Experts of a small language model: 51.3M parameters, 9498 steps.
Below are experts of layer 2 (counted from 0) of a mixture-of-experts language model. Rows are named router (the router's row for the expert), gate (a neuron's input weights, with its number), up (a neuron's input weights, with its number), down (a neuron's output weights, with its number) and show model dimensions 0-95. Each number is 50 + 15 x the weight over its row's rms, rounded and kept within 0 to 99.
Before each expert's rows: a language model's description of what the expert responds to. This comes from a sample of Wikipedia text that the model never trained on.

# expert 4
Description: Organization and media nouns. Head nouns and acronyms for organizations, countries, media and positions, such as government, Company, US, UK, GK, trailer, license.
router:85 64 50 45 53 59 66 46 61 41 24 22 49 41 37 39 55 55 47 45 19 37 45 71 54 34 47 76 79 28 45 61 47 53 31 56 61 39 68 49 53 52 65 69 35 47 50 44 64 35 28 47 32 44 39 39 72 43 34 37 47 77 77 57 59 57 60 15 43 58 23 53 58 31 40 34 46 77 47 68 37 38 21 36 30 58 40 46 19 62 17 42 74 68 60 64
gate0:53 52 52 55 60 61 53 62 43 52 23 64 69 70 51 45 51 28 71 38 60 58 58 42 52 51 51 45 54 53 51 57 61 40 38 74 51 42 49 33 65 66 51 47 50 29 65 76 48 66 48 36 51 49 80 57 71 62 49 60 43 44 36 40 39 48 42 38 35 66 45 47 62 36 81 15 16 39 39 63 35 26 13 68 37 33 36 32 72 59 47 22 48 49 50 68
up0:42 52 37 61 45 37 45 48 66 41 40 35 71 46 58 75 51 62 27 62 70 48 58 60 55 41 19 41 69 51 54 65 39 52 57 52 33 46 47 44 63 52 35 53 41 62 51 36 29 46 43 56 55 46 59 55 31 46 51 62 52 40 32 39 56 43 30 61 66 62 71 51 41 73 59 73 61 51 56 61 81 67 99 56 48 48 78 34 47 81 65 82 54 55 72 00
down0:28 69 47 60 16 68 51 27 50 52 58 60 30 85 53 70 66 56 71 63 67 55 50 68 57 56 52 80 46 31 36 55 42 61 56 60 50 45 22 79 36 35 49 48 34 60 34 83 42 44 64 51 31 22 50 43 48 34 65 64 65 27 72 34 59 50 46 11 47 60 31 75 57 48 58 37 64 67 61 73 53 68 46 42 44 56 52 74 35 68 75 67 47 55 71 52

# expert 15
Description: Word-final suffixes. Ending pieces of longer words, mainly plural and derivational suffixes such as -ers, -us, -ings, -ates, -ents, including taxon and place names.
router:66 76 42 20 39 44 76 38 53 47 43 46 64 40 87 49 55 34 53 34 23 32 32 58 38 56 37 50 71 47 57 61 43 33 22 64 68 40 38 53 35 34 59 49 41 57 50 40 37 53 26 35 32 31 35 70 74 76 38 48 38 53 41 52 48 45 61 60 39 35 40 47 52 54 62 38 80 33 47 72 34 48 65 41 78 34 54 32 56 28 34 42 53 58 32 63
gate0:49 38 43 57 57 64 50 45 67 46 48 53 48 58 37 36 42 36 70 82 51 41 46 54 57 37 16 54 46 39 59 78 51 25 53 45 40 57 13 43 34 52 49 52 40 64 59 28 32 31 57 44 45 54 47 64 73 48 24 53 56 56 63 41 63 46 53 64 68 67 37 40 73 36 80 15 73 58 59 31 56 53 39 43 99 45 51 58 43 58 42 65 35 42 53 72
up0:77 57 49 56 58 62 50 23 56 29 66 35 87 58 67 46 43 56 31 59 65 48 55 70 52 26 43 58 40 39 48 54 37 43 41 49 52 38 26 34 46 53 52 35 28 74 59 42 47 61 83 58 56 33 79 51 46 35 44 63 40 36 37 60 46 25 40 59 66 75 38 38 51 50 51 48 45 39 25 39 54 81 60 44 49 28 50 44 47 74 23 39 35 59 40 59
down0:58 61 45 58 39 23 33 28 58 65 71 53 54 32 51 40 54 51 36 48 31 49 73 47 19 57 77 43 37 40 65 31 63 38 46 57 69 52 53 53 59 47 67 63 61 45 54 61 80 42 40 75 63 56 42 51 56 30 76 31 61 45 32 18 48 34 43 46 48 50 44 54 48 57 47 92 66 48 77 47 41 44 68 88 19 63 65 17 64 43 50 47 41 36 33 23

# expert 12
Description: Foreign name syllables. Word pieces inside non-English names and words, often short syllables or particles such as de, Le, Ma, Mar, or vowels after capitals.
router:74 82 24 36 33 53 74 60 52 78 63 39 65 54 50 63 56 51 18 37 35 46 55 64 53 44 42 64 53 43 56 47 53 59 27 79 76 44 48 57 61 53 39 31 59 64 66 53 66 40 33 41 45 28 55 32 63 48 00 49 50 55 54 65 41 56 34 35 35 04 36 27 48 51 60 44 53 37 28 50 29 26 34 31 52 44 28 82 59 44 52 56 62 54 62 53
gate0:57 42 53 64 61 42 33 63 39 46 38 31 36 51 58 62 56 72 29 59 35 57 79 60 23 53 05 52 81 51 61 64 28 50 48 51 61 43 43 54 46 61 79 87 48 25 63 68 49 37 41 74 33 39 27 73 33 72 65 65 26 52 43 33 56 56 58 48 23 27 59 55 58 38 30 37 29 44 40 28 68 48 62 45 50 34 57 41 46 79 52 39 43 38 59 46
up0:64 78 66 47 61 37 38 57 66 57 34 31 78 31 50 50 40 32 24 30 47 52 33 60 48 45 44 64 45 63 50 51 55 34 58 60 20 48 32 54 45 50 46 24 71 58 39 74 69 49 36 61 28 50 59 40 32 50 33 55 67 51 70 52 79 56 48 19 35 33 55 70 78 57 61 33 64 25 33 54 63 61 53 51 49 65 46 54 34 57 38 29 75 69 08 48
down0:54 39 37 53 36 55 54 37 83 47 69 64 61 26 64 67 61 54 61 52 50 60 45 30 56 49 78 29 48 59 48 56 57 66 44 60 48 43 24 62 32 63 42 26 54 55 67 33 21 39 37 35 56 62 74 59 65 51 28 62 50 65 60 90 18 46 53 63 73 57 30 69 57 33 82 54 51 65 61 56 44 48 66 45 52 51 24 52 43 43 55 68 54 83 66 55

# expert 20
Description: Common nouns after determiners. Common nouns after the, his or this, such as year, time, area, season, role, often followed by "of".
router:61 61 51 40 47 91 51 61 43 72 28 40 58 47 51 49 31 30 32 48 24 36 27 57 66 26 16 58 76 48 43 49 45 35 43 71 65 43 51 66 69 49 55 26 47 40 54 43 54 46 34 49 44 39 33 78 44 34 63 38 41 58 54 73 62 46 58 45 42 55 47 48 54 46 56 30 62 53 49 34 44 48 28 46 50 54 47 59 34 48 37 36 52 81 30 61
gate0:58 45 75 60 48 62 60 65 52 84 61 64 65 60 67 41 56 54 67 60 35 52 61 67 67 29 42 84 57 32 79 65 65 23 47 27 43 21 64 40 60 44 37 35 78 71 50 48 49 32 44 35 67 29 73 54 52 62 70 53 39 36 39 74 50 58 71 27 34 33 51 34 75 46 29 38 45 51 66 50 49 45 50 46 42 44 49 31 39 73 35 15 77 58 29 52
up0:58 55 64 67 53 56 38 43 37 69 38 38 79 46 59 36 85 50 60 37 42 70 55 51 59 30 56 62 41 48 69 56 74 57 51 58 79 44 17 60 48 43 60 46 74 40 36 19 46 62 46 48 34 52 52 44 55 54 43 47 79 50 50 71 50 36 29 63 55 41 37 65 82 36 38 38 81 51 37 36 44 18 36 44 30 40 56 54 44 37 45 33 61 53 48 86
down0:55 45 78 36 69 61 59 44 29 39 59 63 58 31 50 34 56 40 42 46 44 26 46 53 42 64 49 48 56 58 61 59 48 27 43 51 75 46 61 41 54 25 60 70 49 65 56 37 60 35 35 65 64 66 32 39 33 78 54 65 52 43 35 32 45 62 43 53 48 35 28 54 59 39 42 22 42 38 46 81 14 41 57 34 18 24 50 24 26 62 34 45 37 74 36 60

# expert 14
Description: Capitalized name-initial pieces. Opening pieces of proper names and rare words, often capitalized, such as Ald in Aldrich, Ar, Car, Marin, Lib.
router:81 63 61 44 37 84 55 29 63 64 57 23 60 53 50 65 44 44 29 35 21 46 43 54 63 41 45 52 69 42 60 54 33 46 38 68 67 40 58 39 56 48 48 47 59 65 39 22 76 29 58 46 63 43 47 52 81 60 31 30 44 62 68 60 71 41 51 16 38 25 31 69 20 37 42 59 89 47 49 54 32 54 18 35 45 70 35 64 57 50 26 41 41 62 58 71
gate0:25 31 53 49 37 70 73 63 43 88 45 63 50 56 46 41 63 43 61 53 36 78 47 42 59 23 56 40 60 40 38 82 48 61 48 66 77 25 53 47 31 66 40 48 41 64 62 51 47 42 21 24 57 55 68 57 30 53 30 55 40 60 36 34 57 50 55 70 64 36 45 48 47 46 54 58 43 73 42 62 49 42 35 50 46 56 83 24 65 37 40 72 60 52 79 27
up0:53 69 56 28 33 55 66 63 66 54 71 51 65 64 57 52 32 40 58 46 33 58 33 53 52 62 36 31 61 73 58 40 77 36 50 79 60 42 70 61 71 49 48 46 61 81 33 16 38 25 49 38 62 74 47 34 48 61 66 58 44 51 58 30 24 71 48 48 48 44 41 58 74 51 52 44 46 79 79 51 59 78 73 52 43 51 80 25 36 28 20 62 54 53 35 40
down0:30 53 57 37 54 56 55 57 48 91 40 58 47 61 46 75 35 26 57 50 36 57 47 43 66 57 67 12 73 50 38 44 60 64 79 60 62 26 55 49 55 69 68 50 52 40 36 60 57 36 19 39 62 31 68 54 22 35 42 41 44 37 55 50 45 60 42 70 47 34 49 56 48 38 70 82 32 89 58 57 77 37 48 43 67 64 85 46 53 21 38 74 69 35 71 37

# expert 2
Description: Lowercase word-initial consonants. First piece of a word split into fragments, mostly lowercase consonant starts after "the" or "a", such as domin, fl, initi, decre.
router:47 81 36 62 33 58 57 39 56 58 58 23 46 26 46 56 62 29 22 33 50 74 43 53 53 58 51 66 43 47 35 47 44 57 43 71 65 41 78 48 66 30 53 49 35 67 40 46 65 56 43 27 48 38 54 57 72 48 49 51 49 71 50 60 49 54 75 19 55 54 47 70 38 54 56 62 50 37 44 33 33 21 36 34 61 52 44 76 39 21 54 43 63 62 53 53
gate0:61 54 26 69 55 58 54 77 69 46 47 32 30 58 80 30 36 32 00 52 57 48 62 46 47 68 51 24 66 45 61 38 51 63 50 71 68 34 52 60 74 46 41 48 25 43 45 53 48 54 74 62 45 34 44 65 32 37 33 27 46 57 53 53 50 55 62 59 28 68 69 34 56 69 86 49 31 68 80 57 30 59 33 36 54 46 46 57 58 46 52 38 77 60 20 83
up0:48 38 54 65 44 46 46 14 52 49 47 47 40 34 63 61 66 42 43 53 46 64 58 62 70 73 72 43 39 54 31 54 53 40 74 44 42 63 56 55 51 57 59 37 76 70 25 60 48 69 75 37 47 19 47 56 60 11 38 50 53 57 65 55 60 65 59 48 55 46 38 30 51 24 30 25 71 25 54 47 21 35 47 32 33 48 57 52 22 46 48 41 32 56 26 58
down0:40 73 64 33 78 77 46 70 42 46 57 69 83 52 65 62 36 44 71 31 27 37 50 34 13 20 38 49 62 44 52 36 62 49 20 59 59 31 37 20 60 41 30 63 40 43 43 56 46 65 29 63 51 50 53 46 54 52 60 48 48 46 40 58 32 62 44 53 67 54 62 72 46 66 39 56 37 70 49 29 56 59 42 62 44 70 61 61 69 82 69 59 45 84 53 41

# expert 9
Description: Small numbers and quantifiers. Digits 0, 1, 2 in table cells, decimals and scores, plus number words and quantifiers such as one, two, both, all, no.
router:56 79 56 39 35 73 74 65 58 77 46 54 50 31 79 47 73 36 44 45 57 49 39 59 75 40 29 37 51 31 75 69 34 50 32 57 50 28 44 41 52 80 47 15 37 58 35 50 27 40 51 54 39 29 39 57 46 48 43 49 64 64 57 61 45 40 34 11 14 38 52 38 41 24 64 41 30 50 34 58 33 39 46 39 81 32 49 27 50 64 32 44 51 98 46 51
gate0:35 31 29 81 31 28 69 38 42 58 57 39 34 38 61 46 72 77 72 52 23 57 52 42 72 52 26 49 47 45 67 37 40 52 42 70 56 69 65 50 28 30 56 25 38 47 51 16 39 73 37 55 39 51 48 78 42 81 46 56 71 57 85 56 47 67 46 42 59 57 54 58 55 63 21 74 50 74 42 48 31 57 14 39 66 68 54 50 58 10 31 54 55 55 45 57
up0:35 95 50 54 22 65 45 42 62 30 39 58 60 48 42 67 53 41 70 63 56 39 55 26 42 70 25 45 40 30 37 66 29 54 60 26 45 72 44 41 50 23 53 62 71 33 53 49 50 38 69 53 68 39 42 56 54 18 29 46 70 50 35 57 35 35 51 46 33 31 59 59 71 31 30 43 52 50 48 55 41 30 65 48 65 57 51 38 45 83 59 26 56 77 55 46
down0:47 19 39 37 36 33 32 51 47 21 52 50 70 38 61 48 63 44 49 25 62 60 36 44 57 47 46 40 50 70 51 50 24 78 62 26 57 38 49 35 55 61 43 45 67 26 66 75 73 56 76 66 35 57 50 52 45 57 28 62 45 70 52 54 65 62 46 64 51 40 33 62 63 57 37 58 42 47 49 31 15 58 45 25 52 60 49 73 41 40 47 44 60 61 31 40

# expert 5
Description: Mid-word syllable pieces. Short middle or end pieces inside longer words, such as app in misappropriation, op in Aesop, ext in extensions; also " part", " end".
router:72 58 59 21 65 67 42 33 62 63 59 46 54 43 48 47 43 23 36 20 24 63 55 81 56 49 53 52 31 31 56 48 60 47 60 88 57 53 55 35 58 42 68 34 39 61 45 48 84 33 25 31 69 40 33 56 60 30 41 26 58 60 65 67 65 59 35 31 29 45 37 48 29 55 43 46 59 49 46 42 26 10 45 64 38 32 49 50 79 50 21 31 59 44 34 70
gate0:58 25 56 51 46 55 44 57 47 41 73 40 55 68 48 61 83 47 58 16 65 46 61 88 47 31 59 45 80 42 63 64 61 61 39 50 49 67 85 42 36 47 35 52 50 37 70 43 46 43 69 54 41 47 43 49 42 41 63 63 57 65 59 34 83 47 49 53 62 31 42 09 45 53 66 50 34 44 97 61 39 55 32 27 42 06 56 45 61 59 81 49 56 56 58 52
up0:34 75 50 27 64 73 54 43 46 58 64 67 54 51 50 38 39 30 37 60 60 60 54 71 86 45 50 43 51 33 56 64 38 65 62 35 83 61 49 56 61 57 72 38 60 53 47 52 40 38 86 41 48 57 77 78 51 36 43 28 43 20 73 33 53 38 65 43 53 48 53 40 78 47 66 33 63 44 44 49 25 65 70 62 51 82 48 65 29 54 57 33 52 36 32 47
down0:79 39 60 63 38 48 34 40 52 48 29 28 54 46 52 45 23 55 48 55 45 43 76 54 31 48 58 44 14 41 44 40 48 59 41 68 39 56 46 48 45 45 47 62 26 55 44 22 64 41 35 68 53 60 34 40 53 46 68 46 36 44 34 43 73 26 33 55 61 59 71 57 57 51 13 47 43 71 42 46 82 41 48 47 56 32 62 28 51 48 35 60 79 71 46 48